config.yaml
n_layer: 11
d_model: 160
n_experts: 32
moe_layers: [3, 4, 5, 6, 7, 8, 9, 10]
normalize_top_k: false
lr_router: 0.00234
vocab_size: 2048
batch_tokens: 131072
steps: 4019
Below are experts of layer 4 (counted from 0) of a mixture-of-experts language model. Rows are named router (the router's row for the expert), gate (a neuron's input weights, with its number), up (a neuron's input weights, with its number) and show model dimensions 0-159. Each number is 50 + 12 x the weight over its row's rms, rounded and kept within 0 to 99.
Before each expert's rows: a language model's description of what the expert responds to. This comes from a sample of Wikipedia text that the model never trained on.

# expert 22
What it handles: Closing suffix pieces of words such as er, re, ter, al, ve, ure, as in easier, Premier, slave, elaborately, Palace.
router:44 37 61 53 66 58 61 74 47 67 68 64 48 31 52 67 60 59 44 62 51 46 63 51 65 59 48 45 33 52 49 61 56 71 40 40 49 36 52 45 56 53 51 49 52 48 64 64 30 28 53 67 67 59 51 53 50 69 16 63 53 55 41 70 56 59 51 35 57 61 57 28 54 47 42 61 44 43 54 38 58 54 65 36 56 84 42 63 61 37 41 51 37 57 55 55 25 50 63 43 52 50 51 37 72 37 41 61 47 59 59 50 41 57 40 74 56 59 76 56 66 62 41 52 46 51 58 57 69 55 44 62 45 45 65 61 56 49 59 45 39 65 46 54 50 48 37 52 68 15 48 54 57 73 26 65 33 69 61 47
gate0:59 58 50 53 28 36 53 39 52 47 70 34 50 59 61 49 57 71 70 53 31 50 60 52 65 59 44 53 39 34 35 49 57 64 53 34 61 30 57 31 35 53 55 44 43 50 45 51 57 50 37 70 47 39 72 54 47 41 44 66 62 29 55 67 59 70 27 48 44 54 61 48 29 47 60 66 50 68 41 74 79 58 40 46 28 47 32 39 53 47 53 58 48 61 50 36 41 47 41 46 68 48 55 51 61 54 43 48 50 20 49 53 52 52 59 54 39 39 28 46 64 81 68 42 54 65 48 42 57 47 38 39 62 37 39 48 52 64 51 45 52 61 24 84 37 55 38 33 56 41 42 48 50 68 60 48 29 61 58 57
up0:52 69 33 62 60 38 59 44 54 33 50 53 36 56 46 64 73 34 43 43 39 57 37 51 69 60 37 29 39 69 53 50 26 56 55 76 52 49 54 49 60 49 49 37 26 66 84 47 61 65 65 38 52 64 49 49 52 63 46 68 59 86 42 61 35 55 61 35 28 50 51 56 44 56 34 38 47 24 41 49 46 49 65 39 33 46 46 67 41 56 46 50 41 61 59 34 64 61 43 50 62 39 49 53 39 51 42 62 69 32 51 54 44 51 46 44 48 67 51 51 35 60 52 69 46 46 39 39 60 61 46 67 42 45 69 46 41 57 64 25 52 45 50 66 61 49 58 46 57 71 22 46 58 31 44 32 50 44 63 55
gate1:51 58 49 49 69 56 32 46 50 58 51 58 46 42 56 35 35 46 74 54 34 33 45 57 69 60 57 47 26 58 61 58 87 57 48 36 58 53 34 62 71 46 49 47 52 62 66 67 50 58 39 48 68 84 59 48 46 61 53 60 59 18 48 21 32 53 49 20 43 38 62 47 41 62 56 54 51 39 67 47 43 61 57 46 48 30 49 86 62 30 31 39 66 43 56 62 34 45 66 62 60 41 43 61 44 35 65 56 64 59 68 45 48 60 39 52 59 58 53 58 47 47 45 50 52 58 34 58 39 51 61 44 54 53 40 54 52 50 57 43 37 42 53 66 56 49 38 50 46 46 40 36 75 58 50 52 29 44 50 62
up1:50 43 37 54 34 47 41 49 40 57 37 46 34 49 30 14 43 41 34 43 64 63 36 48 48 68 60 46 55 42 56 49 50 33 59 57 62 36 48 48 81 73 48 72 57 58 46 56 35 63 63 64 59 53 61 56 43 20 55 49 61 70 49 69 49 56 46 58 65 54 40 34 53 53 33 49 43 55 55 43 34 61 45 42 26 70 50 40 42 55 30 63 42 54 62 41 33 57 47 56 45 60 55 47 68 54 28 57 66 44 76 59 47 51 42 52 50 46 59 44 40 37 49 46 54 29 56 84 59 56 57 63 67 58 37 29 47 60 45 60 55 56 62 55 39 47 66 46 44 43 51 86 50 28 64 49 50 34 52 46
gate2:63 25 74 46 66 57 41 67 63 52 52 39 39 45 51 49 47 55 52 36 58 64 51 53 52 53 53 54 61 39 34 43 33 60 41 42 56 52 53 53 30 49 30 38 75 70 38 54 55 33 24 32 43 61 35 68 59 47 31 33 33 33 39 50 46 31 67 58 55 57 56 64 48 49 71 49 35 53 28 44 53 35 20 46 54 47 30 34 55 27 56 48 44 51 65 68 49 45 40 58 40 49 67 64 44 56 64 31 45 63 53 66 60 57 78 64 31 39 68 39 65 52 50 51 24 54 59 58 60 53 49 38 44 40 54 55 48 32 65 28 57 54 49 26 51 45 65 61 56 46 45 34 50 59 47 47 62 55 42 50
up2:53 60 50 51 58 50 10 46 47 52 68 44 64 62 37 77 61 63 43 52 61 44 67 27 66 63 56 47 45 70 64 57 49 66 67 40 51 51 50 59 42 41 41 48 47 60 74 39 60 69 56 52 63 51 51 53 50 34 66 49 46 46 53 44 52 30 45 51 49 43 43 57 35 60 44 55 65 58 56 51 16 72 50 57 43 39 75 61 51 61 59 62 56 37 35 58 59 51 65 60 59 51 63 61 51 71 38 72 66 40 43 40 55 43 31 46 65 52 24 48 64 55 53 36 36 35 48 55 44 39 44 56 62 39 72 63 41 60 54 54 36 69 67 57 49 42 77 47 40 53 41 70 67 42 66 43 71 40 50 57
gate3:79 47 16 48 54 34 45 47 57 61 61 54 40 23 65 37 58 48 28 50 54 51 63 62 52 54 43 58 42 39 40 81 55 51 37 94 49 52 32 51 43 49 49 52 63 53 69 67 65 53 49 59 49 38 30 48 50 67 52 75 54 42 42 56 69 57 50 56 56 65 52 43 47 51 61 60 48 53 67 39 52 39 49 41 51 54 44 65 52 54 14 65 32 61 40 32 51 44 43 52 43 42 66 55 41 42 62 48 49 61 52 44 69 35 48 52 47 60 64 55 69 61 57 59 44 37 57 60 38 69 39 69 55 46 44 58 31 62 57 43 47 43 60 54 66 25 62 58 57 45 41 23 46 34 55 50 44 51 66 44
up3:53 41 32 55 31 29 43 64 33 54 43 52 43 74 57 62 58 52 45 47 20 49 47 57 69 53 45 50 37 44 54 42 62 54 33 46 39 38 47 46 63 25 52 60 46 76 62 34 59 54 65 65 42 68 47 47 55 65 38 41 39 35 46 59 54 24 62 53 40 46 54 61 55 46 38 44 47 40 36 64 54 48 44 15 65 50 33 53 51 75 31 60 58 41 34 57 55 29 44 42 43 43 55 51 46 42 53 51 25 61 31 47 74 43 50 46 38 49 23 69 55 59 45 56 63 37 60 60 65 61 36 40 56 41 21 33 44 58 35 51 44 61 58 36 60 38 38 38 59 58 62 61 53 51 56 25 58 56 59 47
gate4:53 59 42 37 58 67 45 46 33 56 48 70 58 58 33 57 68 41 73 67 47 43 73 60 24 30 46 49 76 42 42 34 65 45 47 48 42 55 41 43 69 55 54 50 44 45 54 58 61 45 64 65 50 57 60 42 37 77 44 43 66 54 40 55 40 71 38 66 52 69 54 34 31 48 52 36 39 49 66 68 48 41 65 37 50 56 59 52 77 45 47 44 52 42 47 54 69 27 47 39 45 56 43 71 41 40 74 54 45 40 44 69 59 43 60 65 37 51 50 58 67 48 36 57 50 35 68 55 83 62 43 66 36 61 59 55 48 36 51 46 49 26 52 67 48 67 60 51 38 50 34 40 56 41 42 58 61 48 27 56
up4:42 57 54 40 60 46 49 44 55 47 62 60 55 48 46 67 44 45 48 46 57 54 56 48 59 54 42 54 50 63 42 33 52 61 44 62 61 44 44 44 70 51 35 42 37 67 20 77 32 65 42 68 53 36 64 53 35 62 59 55 51 33 85 46 37 48 79 74 47 57 52 36 62 70 64 64 67 53 53 47 57 42 24 36 65 50 40 40 50 52 60 47 50 34 62 61 72 36 46 34 29 26 40 50 55 62 53 54 53 37 42 73 47 36 38 61 58 51 60 46 58 46 32 73 71 37 52 59 28 52 45 38 63 49 51 66 47 62 52 64 48 58 71 56 57 39 68 49 48 28 33 58 55 52 52 63 57 34 57 60
gate5:42 40 71 44 67 28 61 52 61 34 38 38 36 44 67 59 55 47 56 37 48 54 54 38 48 44 62 38 40 38 59 40 53 57 34 52 40 71 42 51 43 60 49 52 52 65 79 32 56 63 71 53 57 44 50 59 57 49 35 68 50 52 51 50 74 55 36 55 44 57 52 45 39 49 52 59 40 52 41 37 54 35 27 46 61 60 42 52 31 61 52 50 41 67 43 41 40 44 58 28 75 64 48 49 58 74 48 76 47 33 67 48 44 60 24 49 49 44 54 57 48 36 61 56 69 52 60 64 51 60 57 55 75 56 49 57 16 60 45 68 52 46 68 39 46 49 37 78 41 43 52 47 58 39 67 33 27 52 22 64
up5:53 49 54 37 61 43 63 28 59 50 64 31 39 39 58 33 54 54 17 56 46 54 53 64 32 70 63 48 45 40 35 56 43 44 38 46 55 48 50 28 49 54 54 57 41 39 62 50 48 44 64 36 64 64 51 40 63 64 54 51 62 66 52 33 72 52 66 53 58 60 56 39 72 52 33 56 54 49 55 24 50 47 50 53 51 47 65 57 66 21 56 30 37 88 38 41 58 56 45 59 56 53 38 43 33 50 32 60 43 38 44 46 39 49 31 57 49 66 51 24 76 39 37 65 55 45 33 37 45 48 41 57 51 62 60 46 57 64 20 50 36 48 58 52 55 72 27 52 48 41 36 45 58 45 63 50 27 50 47 47
gate6:46 62 52 24 44 58 65 57 56 57 42 42 31 53 31 47 59 82 76 49 59 42 35 54 49 47 38 53 38 53 66 38 59 40 77 51 54 53 40 42 55 68 40 59 48 55 49 69 66 65 33 44 66 60 60 36 61 52 44 61 36 58 53 38 57 43 52 59 23 70 47 50 65 50 69 55 68 65 50 43 53 47 43 56 55 63 59 64 53 28 59 75 57 49 29 59 41 49 38 54 46 48 28 49 47 54 44 55 60 15 47 53 58 59 33 44 46 50 37 63 57 62 32 63 70 55 21 47 37 51 53 59 41 64 53 67 25 50 37 58 44 46 53 72 55 48 64 37 60 57 46 57 42 50 59 73 46 46 58 31
up6:41 58 32 49 43 41 65 49 56 61 54 67 39 45 66 60 76 37 58 71 40 29 48 56 45 53 62 70 49 36 46 43 54 52 58 66 52 59 38 35 51 35 50 36 83 66 47 40 57 52 62 66 28 48 42 40 57 65 51 62 43 36 45 60 64 41 54 57 62 21 66 67 45 69 44 64 36 50 47 56 59 45 42 54 54 56 63 35 63 61 37 47 47 52 55 59 60 59 61 63 44 42 56 90 34 41 62 37 51 73 33 48 49 44 39 41 44 52 29 43 85 58 56 53 56 49 49 66 36 51 46 57 63 42 46 53 51 50 40 46 44 45 60 38 61 38 43 33 36 55 54 61 55 72 66 75 65 68 51 63

# expert 28
What it handles: Newline tokens ending table rows, headings, infobox fields and paragraphs, usually before a pipe, dash or new section.
router:33 56 50 58 36 76 53 58 69 47 56 45 67 32 42 32 55 31 44 44 23 43 65 36 34 56 60 50 45 33 61 71 58 47 52 63 40 61 49 51 40 51 62 60 66 35 43 65 15 64 47 40 59 62 30 37 57 51 65 53 31 45 52 44 67 54 65 71 43 47 33 69 43 52 65 63 51 71 52 60 55 67 54 53 43 50 59 57 46 59 40 64 46 62 32 34 65 34 46 53 71 36 40 42 47 47 34 46 46 52 38 55 31 46 41 64 60 30 41 67 53 36 49 39 60 52 46 53 43 24 44 54 55 52 57 62 28 65 44 63 69 51 67 46 54 41 42 39 66 60 60 38 60 33 61 62 63 70 58 53
gate4:84 65 46 40 60 45 51 54 44 68 45 70 51 61 33 38 51 53 56 25 54 38 52 48 44 38 37 42 49 43 44 56 57 43 54 80 41 51 35 43 45 63 63 61 53 52 46 50 40 48 53 61 62 66 45 43 51 48 55 46 39 58 43 37 49 41 42 48 66 52 29 64 72 58 50 40 49 35 74 49 42 56 45 69 70 62 60 68 32 59 71 48 24 32 40 23 56 29 47 46 42 54 41 53 48 56 53 49 52 64 56 63 66 24 52 37 72 36 50 42 43 69 45 48 28 37 38 57 51 62 39 49 51 42 35 28 54 47 51 54 40 60 54 55 64 32 66 57 63 47 67 26 22 40 51 58 68 45 39 61
up4:34 20 56 40 59 40 52 52 49 61 43 50 40 65 51 65 34 38 45 52 67 41 36 63 62 42 39 46 70 56 44 49 72 45 77 65 54 53 48 48 51 57 86 64 57 62 53 61 35 55 46 58 49 52 50 49 54 33 60 39 48 46 51 47 52 59 45 43 65 36 31 52 53 52 43 33 66 70 65 41 38 52 50 52 42 54 38 58 51 32 54 45 41 59 17 59 48 14 64 54 27 51 61 48 50 37 45 32 55 46 59 57 69 74 41 47 59 62 64 36 48 55 50 42 34 44 57 55 50 48 44 44 65 52 34 50 45 45 39 49 57 40 41 59 59 31 26 38 43 48 56 45 70 62 62 88 60 63 32 35
gate5:60 59 28 56 37 42 29 31 51 47 43 62 39 50 78 62 63 55 53 59 44 49 56 42 47 55 35 43 26 41 52 58 52 55 55 67 49 45 48 40 18 43 34 38 46 48 57 32 59 71 43 43 53 72 56 45 35 51 48 57 33 62 43 52 37 52 62 76 50 42 42 49 61 61 51 53 24 48 61 56 48 47 34 55 75 37 43 52 53 36 39 38 62 57 45 48 73 64 56 68 57 54 39 49 42 53 37 55 63 46 52 43 44 31 46 47 73 52 45 51 35 47 45 72 38 47 55 35 45 63 49 65 19 42 56 49 55 30 38 45 64 56 21 60 59 67 61 58 36 08 42 55 46 48 60 36 62 57 48 48
up5:32 49 41 36 51 50 56 36 38 51 41 58 38 62 58 32 45 57 68 54 29 49 50 58 60 46 40 38 66 43 41 55 52 62 43 47 46 42 61 62 58 22 65 45 72 59 37 52 50 38 63 37 48 41 67 35 66 43 70 54 51 60 46 31 53 55 50 38 47 42 20 42 39 44 66 57 34 75 64 68 38 66 47 53 50 53 54 22 41 81 42 31 60 45 59 45 33 63 51 26 43 46 58 57 73 30 51 48 67 67 43 48 41 55 42 58 55 39 35 57 34 31 28 44 47 41 45 38 56 85 42 62 44 70 52 62 53 68 46 37 55 46 43 43 45 50 48 34 74 54 56 47 50 52 44 48 58 39 42 59
gate6:52 55 47 60 59 48 29 65 44 48 45 56 49 51 22 47 76 35 37 49 55 51 41 33 42 62 60 59 58 64 74 25 31 50 67 52 61 69 40 58 30 85 43 61 44 50 54 54 81 45 50 53 58 49 56 37 53 49 54 50 60 15 46 50 40 53 46 61 50 43 52 50 18 52 60 44 61 49 52 37 55 43 60 34 22 55 37 37 53 60 38 26 43 44 52 56 46 48 46 50 49 58 42 48 58 45 60 47 55 62 29 35 72 53 52 49 46 44 62 45 64 68 67 60 64 44 64 39 52 67 49 51 36 42 51 53 46 48 62 59 34 50 44 38 19 47 45 38 35 70 21 57 42 53 53 51 62 38 46 40
up6:36 57 46 27 57 41 45 54 43 28 52 62 41 49 35 60 52 38 58 56 38 55 27 45 59 49 62 56 50 55 42 07 49 22 69 43 45 55 56 43 47 30 40 55 69 55 56 38 46 38 34 36 47 46 37 41 35 36 56 56 55 33 46 77 61 32 32 62 42 32 68 42 57 63 44 65 53 41 47 46 35 40 33 44 62 25 35 39 53 40 43 19 63 47 42 55 45 35 51 38 50 49 39 28 58 62 60 44 70 48 55 56 30 51 62 53 63 45 52 60 23 42 44 36 59 61 24 52 72 46 56 51 41 51 67 49 40 40 44 57 34 47 61 43 49 24 51 57 41 62 42 41 54 39 61 51 49 59 47 51
gate7:38 61 41 52 59 54 52 43 45 52 44 68 73 62 59 40 22 71 55 47 73 53 45 75 64 36 39 36 37 39 61 49 56 59 65 53 34 36 42 47 61 49 57 50 66 61 73 58 30 63 37 64 61 59 55 60 30 51 42 47 37 54 58 36 45 54 56 54 50 63 59 27 72 45 57 56 31 34 42 29 38 67 46 66 69 55 43 45 29 38 59 43 43 37 46 67 64 56 53 55 64 78 44 52 69 53 46 38 43 49 39 53 46 65 67 40 60 54 55 64 16 39 39 32 61 45 53 67 55 36 49 53 52 59 42 44 33 45 32 64 42 28 71 52 45 54 50 46 59 49 55 46 50 63 49 37 66 34 51 62
up7:47 33 29 59 62 49 46 63 58 37 54 59 57 61 33 53 72 54 45 44 60 47 71 24 59 49 53 51 53 61 60 39 42 70 63 63 57 43 61 38 42 35 45 52 48 30 34 58 63 40 65 44 46 57 50 47 48 54 63 64 65 62 19 65 70 35 64 48 52 61 44 30 48 61 37 18 35 41 55 68 60 51 58 35 10 52 59 50 32 44 49 63 45 54 39 58 57 43 68 51 26 47 58 38 42 47 38 54 40 64 43 43 62 44 28 53 50 62 42 40 25 59 65 59 46 55 45 72 33 69 45 38 56 47 64 68 44 44 57 50 63 54 36 70 54 60 48 55 50 50 45 41 50 41 32 44 47 28 58 50
gate8:44 65 40 32 55 35 43 55 62 59 39 53 55 60 47 52 22 50 57 38 62 29 45 51 49 31 54 58 63 26 37 69 46 62 62 49 39 41 32 30 51 39 50 48 44 49 37 55 56 70 63 48 55 47 47 42 52 42 58 43 43 44 76 67 46 33 58 73 62 36 58 46 39 56 42 64 40 47 41 36 63 35 48 64 33 38 51 49 39 39 38 44 40 71 47 35 53 60 49 69 69 31 45 40 50 58 46 50 42 55 70 45 61 77 47 47 78 55 39 23 41 43 42 57 36 49 56 42 68 59 81 44 60 56 35 63 44 44 50 61 67 60 73 36 70 46 58 69 39 48 53 42 65 37 52 31 41 42 56 37
up8:70 41 45 53 57 39 29 65 37 47 68 58 68 76 62 21 30 72 53 50 62 62 60 60 48 33 54 59 59 37 52 55 33 42 57 44 59 60 36 55 37 26 29 53 47 44 53 59 59 50 45 59 57 48 45 43 51 24 66 49 43 49 63 46 77 51 31 55 48 56 56 56 56 44 47 50 43 62 56 47 66 42 65 59 47 69 57 42 28 43 59 47 25 82 49 50 71 29 61 44 50 27 27 57 60 42 55 63 45 57 54 53 42 69 52 25 52 64 52 51 50 45 61 64 39 60 37 61 47 56 61 37 37 43 39 53 42 56 43 39 54 44 18 49 26 41 50 47 49 64 39 45 36 56 33 38 41 44 42 46
gate9:64 38 39 47 47 66 49 39 49 45 42 62 45 43 64 43 37 53 47 56 80 46 45 67 34 27 62 50 59 69 44 66 39 29 51 62 60 44 29 45 43 64 65 53 61 42 61 33 59 51 33 65 56 62 37 59 48 69 45 43 57 57 47 59 82 39 52 67 38 60 62 50 43 59 42 43 44 53 62 77 45 66 56 45 65 61 37 41 64 58 59 34 44 49 55 55 27 57 63 78 51 64 44 53 59 40 27 64 32 50 58 56 62 44 41 39 61 61 50 47 52 54 65 40 49 49 58 45 55 52 55 63 46 70 36 41 58 70 64 54 20 40 55 34 50 45 56 59 65 38 36 54 47 70 45 38 75 20 49 54
up9:54 25 31 52 58 36 54 70 76 43 48 46 52 45 51 34 77 66 55 66 69 53 45 41 47 74 31 45 57 61 31 59 67 55 58 58 46 36 56 49 48 55 59 52 40 49 53 45 36 60 50 49 56 51 35 68 46 46 62 59 66 45 52 37 70 52 37 53 62 46 42 52 61 43 54 41 34 52 45 43 53 47 56 54 43 46 41 46 68 37 72 24 43 66 57 54 37 62 52 51 21 41 29 22 66 60 31 45 49 29 48 62 45 43 51 52 52 18 67 60 54 59 72 76 54 54 40 46 44 65 39 53 64 61 37 50 47 63 56 35 39 45 40 50 32 45 69 38 62 33 49 34 39 27 66 48 38 49 53 54
gate10:28 52 40 59 69 62 46 65 45 53 43 55 54 64 34 47 56 52 52 59 53 65 57 76 61 66 49 66 71 49 45 60 64 37 50 51 72 51 53 46 61 42 22 47 45 43 48 37 59 45 57 37 83 52 53 29 65 38 70 51 39 42 49 43 55 41 56 49 55 71 61 22 67 68 48 54 51 44 43 54 62 25 39 45 52 45 58 70 52 56 39 34 50 22 48 38 50 46 38 48 69 43 41 49 39 46 56 59 45 32 67 39 51 64 48 39 49 68 48 47 72 63 51 58 54 60 55 48 53 79 69 63 42 53 48 47 48 42 26 56 61 71 64 42 56 61 41 39 49 46 36 37 64 66 79 55 44 32 45 64
up10:63 55 48 68 49 56 55 78 62 72 62 59 49 32 52 37 47 50 37 58 61 45 44 57 60 50 60 55 54 60 59 53 61 43 50 61 60 63 56 42 56 31 44 54 33 51 71 56 21 38 59 65 56 85 56 39 71 63 72 69 45 48 52 59 54 46 33 37 70 70 35 33 58 55 55 57 53 40 53 58 59 54 55 56 75 43 68 68 34 45 69 68 45 24 44 57 67 48 73 51 49 39 49 53 34 65 50 44 55 52 60 58 62 36 24 52 54 50 58 64 57 55 49 52 52 43 25 32 58 67 51 55 63 51 33 55 51 27 51 59 48 68 53 52 44 51 72 30 50 42 54 32 61 39 38 47 52 44 34 46

# expert 12
What it handles: Syllables like ar, la, me inside names and infobox field words, often in football player data: Tranmere, Website, Type, Height.
router:62 71 62 41 40 44 72 76 63 57 63 49 55 67 54 54 33 60 55 32 40 42 53 55 43 49 57 53 53 34 46 41 49 43 68 33 56 36 46 71 54 54 40 65 58 39 46 46 60 62 39 54 49 35 56 37 52 70 39 73 47 61 50 67 58 44 51 26 60 44 67 46 63 46 39 58 45 70 34 36 45 27 38 54 19 28 24 66 32 51 51 38 55 68 34 55 56 56 61 54 53 58 38 57 66 51 64 61 45 54 53 59 62 67 67 31 80 47 46 56 43 44 37 66 73 43 56 74 44 69 55 40 54 56 49 49 61 37 38 55 47 53 39 48 53 52 62 55 51 76 49 71 58 49 58 39 42 61 56 60
gate0:69 57 54 38 56 46 52 52 56 35 28 22 58 58 55 62 47 74 22 52 55 55 31 68 45 47 77 35 58 42 50 31 69 33 37 48 48 60 49 62 82 50 58 50 49 55 47 54 67 50 57 67 45 33 45 44 73 45 50 62 47 33 46 35 42 53 55 35 41 53 53 36 53 71 60 48 45 75 37 43 47 31 47 62 52 67 51 45 55 81 42 36 36 56 50 60 25 34 45 53 44 38 59 65 56 59 44 39 54 46 77 52 41 53 43 45 52 55 50 67 42 53 37 66 43 49 55 73 52 39 46 50 48 43 40 53 52 56 58 41 21 36 29 53 74 47 48 38 59 41 35 43 64 47 56 74 48 57 43 49
up0:50 39 54 52 36 47 26 54 22 45 67 76 47 58 48 47 56 42 51 62 31 64 46 34 33 46 44 38 39 49 56 50 10 56 65 61 63 47 54 62 57 51 37 47 51 53 47 35 51 53 46 48 55 66 60 55 36 45 36 47 53 51 63 50 59 51 48 37 45 41 47 55 64 55 48 62 64 56 58 50 55 61 65 45 55 38 56 47 46 41 50 76 23 46 66 40 51 44 40 40 51 66 29 40 57 48 41 40 40 57 50 65 48 49 69 61 38 50 48 49 52 59 40 40 37 33 77 52 24 55 40 53 35 82 49 42 47 51 64 61 61 46 43 57 42 54 69 43 88 56 67 68 49 64 35 29 41 83 46 60
gate1:56 63 39 58 79 27 66 48 47 44 49 63 49 58 48 49 44 47 30 63 67 52 43 57 38 45 69 58 61 41 46 65 63 54 78 44 57 43 86 55 59 50 56 44 55 63 39 43 37 53 83 63 70 41 39 38 55 48 28 52 56 64 46 47 52 67 58 51 44 49 38 28 63 32 53 47 46 57 69 43 55 37 48 42 30 48 65 39 54 76 55 53 42 29 55 39 72 58 54 63 50 58 49 41 34 45 58 65 66 34 60 57 61 50 42 63 52 62 43 66 42 57 36 48 52 51 56 27 58 39 54 52 40 70 35 39 56 45 42 57 52 75 55 48 25 60 51 54 38 76 50 59 36 62 36 40 63 59 66 50
up1:48 54 50 53 54 63 39 61 52 55 45 49 53 41 60 51 57 49 51 43 49 36 47 30 64 68 25 64 39 57 64 44 44 34 45 65 65 55 38 39 82 45 56 39 59 61 52 45 39 61 18 39 56 44 65 72 39 66 54 72 45 35 34 48 32 53 31 51 42 57 36 65 58 72 55 40 42 53 50 24 45 54 51 72 48 49 49 70 44 35 32 63 28 77 48 64 80 50 37 42 50 41 62 32 55 59 32 52 60 45 53 43 37 58 60 52 71 37 40 43 62 49 45 61 49 38 60 55 57 49 35 44 28 52 49 55 65 57 53 52 63 57 76 46 50 50 33 55 54 39 27 45 56 49 34 45 47 59 26 39
gate2:61 59 49 55 55 39 45 45 31 50 43 54 54 50 49 59 43 48 51 39 43 46 61 73 35 44 29 45 33 46 57 58 30 44 50 39 52 66 57 46 54 69 49 62 50 52 40 57 61 57 34 51 19 74 42 44 57 66 56 47 51 49 42 59 35 38 51 59 44 54 67 58 51 52 54 60 53 64 42 29 46 62 42 38 27 65 55 57 26 36 51 55 73 46 47 46 65 58 40 62 66 78 50 36 48 41 49 53 37 53 48 41 28 79 36 36 46 49 61 43 58 66 71 37 54 60 66 31 40 74 78 50 52 66 54 10 42 49 38 40 41 52 37 36 42 49 30 51 39 68 52 48 59 29 41 56 48 29 56 55
up2:54 51 24 43 56 78 54 51 35 50 34 58 76 47 45 41 48 40 33 50 44 51 59 77 58 23 36 57 45 58 47 17 52 52 37 73 46 40 59 40 53 45 42 30 51 26 42 65 59 47 48 68 46 62 63 57 45 47 39 33 69 51 48 57 59 44 55 30 54 40 34 62 42 37 33 41 42 39 45 40 44 43 51 76 35 56 50 43 58 72 57 60 37 41 33 81 61 73 47 48 46 50 44 51 43 54 46 39 48 73 49 48 65 44 24 61 52 55 63 52 65 56 43 19 46 53 79 48 34 51 67 61 40 64 56 47 52 56 53 49 45 39 52 61 65 48 42 57 44 40 55 50 54 26 46 45 52 47 50 48
gate3:44 59 54 43 47 48 65 49 48 43 54 64 52 43 42 62 43 32 38 39 41 46 46 71 56 22 70 61 60 42 29 49 59 58 72 62 41 55 75 58 42 41 50 43 78 32 57 42 60 41 49 41 54 56 60 46 44 69 42 57 58 43 48 56 59 34 30 66 62 51 66 50 38 49 48 35 41 61 31 76 51 43 61 48 33 44 40 50 26 30 33 48 40 49 39 40 64 41 49 54 61 19 71 32 55 22 61 39 45 43 41 47 38 75 63 38 43 63 63 62 52 34 30 75 43 56 42 45 52 40 49 43 48 53 64 37 42 48 40 32 44 33 36 46 55 52 56 47 64 37 46 39 44 47 43 75 46 45 41 62
up3:47 56 38 36 48 60 64 48 48 60 47 51 47 37 60 38 49 52 45 59 60 48 55 50 50 50 37 46 46 41 65 49 64 50 71 56 43 64 53 51 73 44 45 52 48 62 65 38 47 42 40 56 38 68 59 14 72 57 51 62 54 61 67 67 52 57 46 65 63 37 57 47 63 61 34 27 48 55 36 63 47 39 65 41 44 44 50 63 52 43 63 49 63 59 44 55 67 77 51 67 54 62 56 54 28 47 38 73 67 57 21 12 25 78 38 58 66 62 46 30 47 45 59 48 48 51 38 34 46 43 56 46 38 58 49 48 56 47 42 49 38 67 50 45 26 66 79 50 51 54 58 54 51 39 77 58 42 35 63 54
gate4:67 41 29 52 41 44 78 53 75 36 49 49 44 35 53 54 57 46 52 55 48 34 45 58 61 54 60 47 36 33 26 35 73 29 55 45 45 47 35 51 50 29 48 48 67 41 47 53 53 55 29 39 38 68 43 55 52 43 60 26 54 52 51 46 45 59 47 62 62 55 64 54 70 58 49 40 52 28 45 37 52 31 39 62 68 59 44 46 66 49 60 19 47 69 35 55 40 34 55 29 49 44 35 34 50 41 65 48 42 59 51 40 56 54 67 39 64 36 55 50 55 55 53 31 65 53 39 43 50 35 43 62 32 55 64 56 42 24 49 36 46 60 25 68 72 53 53 39 50 59 33 48 43 70 48 61 39 75 38 32
up4:64 56 54 48 45 51 70 51 34 33 59 59 51 52 44 43 41 46 64 56 55 58 67 41 54 52 40 55 35 57 40 54 27 42 64 54 41 54 49 48 41 64 50 39 51 46 48 32 50 49 45 46 57 51 45 74 54 49 43 53 61 77 70 64 39 43 44 49 50 81 52 44 56 43 37 69 49 33 77 30 47 73 67 53 52 45 57 55 50 63 50 51 53 55 53 56 55 50 65 49 82 50 21 46 39 79 42 59 32 43 65 44 50 45 47 71 39 62 50 79 41 44 49 31 50 20 62 63 52 54 57 40 55 48 43 68 30 73 55 38 23 66 54 55 68 50 49 41 53 62 53 51 36 33 79 48 53 46 56 37
gate5:52 82 51 55 64 64 47 59 56 64 41 44 58 48 51 59 23 36 43 60 55 49 50 52 59 55 57 34 45 67 51 64 59 29 56 50 52 58 47 60 44 26 59 44 51 73 41 46 32 38 33 43 34 56 50 41 09 33 54 50 40 50 45 70 75 72 36 39 62 49 47 41 41 35 43 47 41 40 30 79 36 58 49 41 40 66 43 76 49 54 36 39 35 37 45 67 64 48 55 51 44 42 64 50 72 47 47 47 46 57 56 45 60 69 56 51 45 48 51 57 41 53 38 50 50 40 63 45 62 25 57 54 13 44 58 58 60 44 56 33 51 45 37 51 61 49 30 65 26 43 58 43 43 38 35 54 53 48 50 36
up5:46 45 41 41 36 40 44 48 40 62 54 62 57 34 53 36 40 50 33 40 59 29 47 44 71 39 35 49 58 23 58 32 51 61 59 32 53 57 65 37 32 50 43 36 61 42 51 38 49 62 43 62 57 43 54 42 41 46 53 35 47 45 81 59 68 46 49 57 44 37 57 55 48 47 60 54 59 64 61 63 46 43 53 40 54 58 35 73 44 37 42 45 29 35 65 32 56 52 20 70 39 42 54 38 55 32 56 46 69 53 71 50 54 19 63 40 71 44 54 61 34 41 39 44 32 45 44 47 29 61 50 50 29 42 55 84 29 47 42 44 67 56 46 50 42 60 68 52 35 54 48 58 38 43 52 45 63 48 66 76
gate6:61 57 48 35 56 63 18 44 52 67 70 38 33 50 44 30 32 69 51 41 58 53 40 54 46 47 66 32 49 44 55 41 54 45 80 35 63 45 65 61 52 39 43 56 58 59 51 65 59 50 36 65 32 44 32 37 71 55 34 34 57 72 57 49 50 46 42 33 71 45 49 42 33 49 57 47 38 64 52 24 58 56 42 61 36 42 52 58 59 54 38 57 37 47 49 49 42 38 53 41 68 41 63 38 45 36 50 51 50 60 46 54 17 51 55 60 50 48 42 56 56 44 68 56 38 36 57 48 64 58 37 40 43 62 42 33 48 44 49 62 54 85 49 64 39 59 59 41 60 69 72 62 83 61 43 31 58 56 56 56
up6:69 73 55 36 41 48 56 70 52 60 43 55 59 58 54 27 53 58 55 50 54 52 39 61 57 62 25 53 47 69 54 29 51 62 49 54 57 48 47 52 35 45 57 66 43 50 23 42 38 63 64 45 44 49 50 70 49 59 56 31 55 31 52 49 55 67 43 68 57 62 66 39 27 56 34 50 62 62 76 39 21 38 56 58 56 60 50 37 29 48 59 56 56 46 41 49 47 63 37 60 45 73 47 53 57 35 53 32 38 49 55 43 55 58 69 22 59 34 77 73 64 49 62 49 43 43 71 54 36 51 43 41 63 43 43 57 49 71 36 50 56 81 44 77 67 57 47 42 50 40 47 43 43 40 49 45 67 39 53 46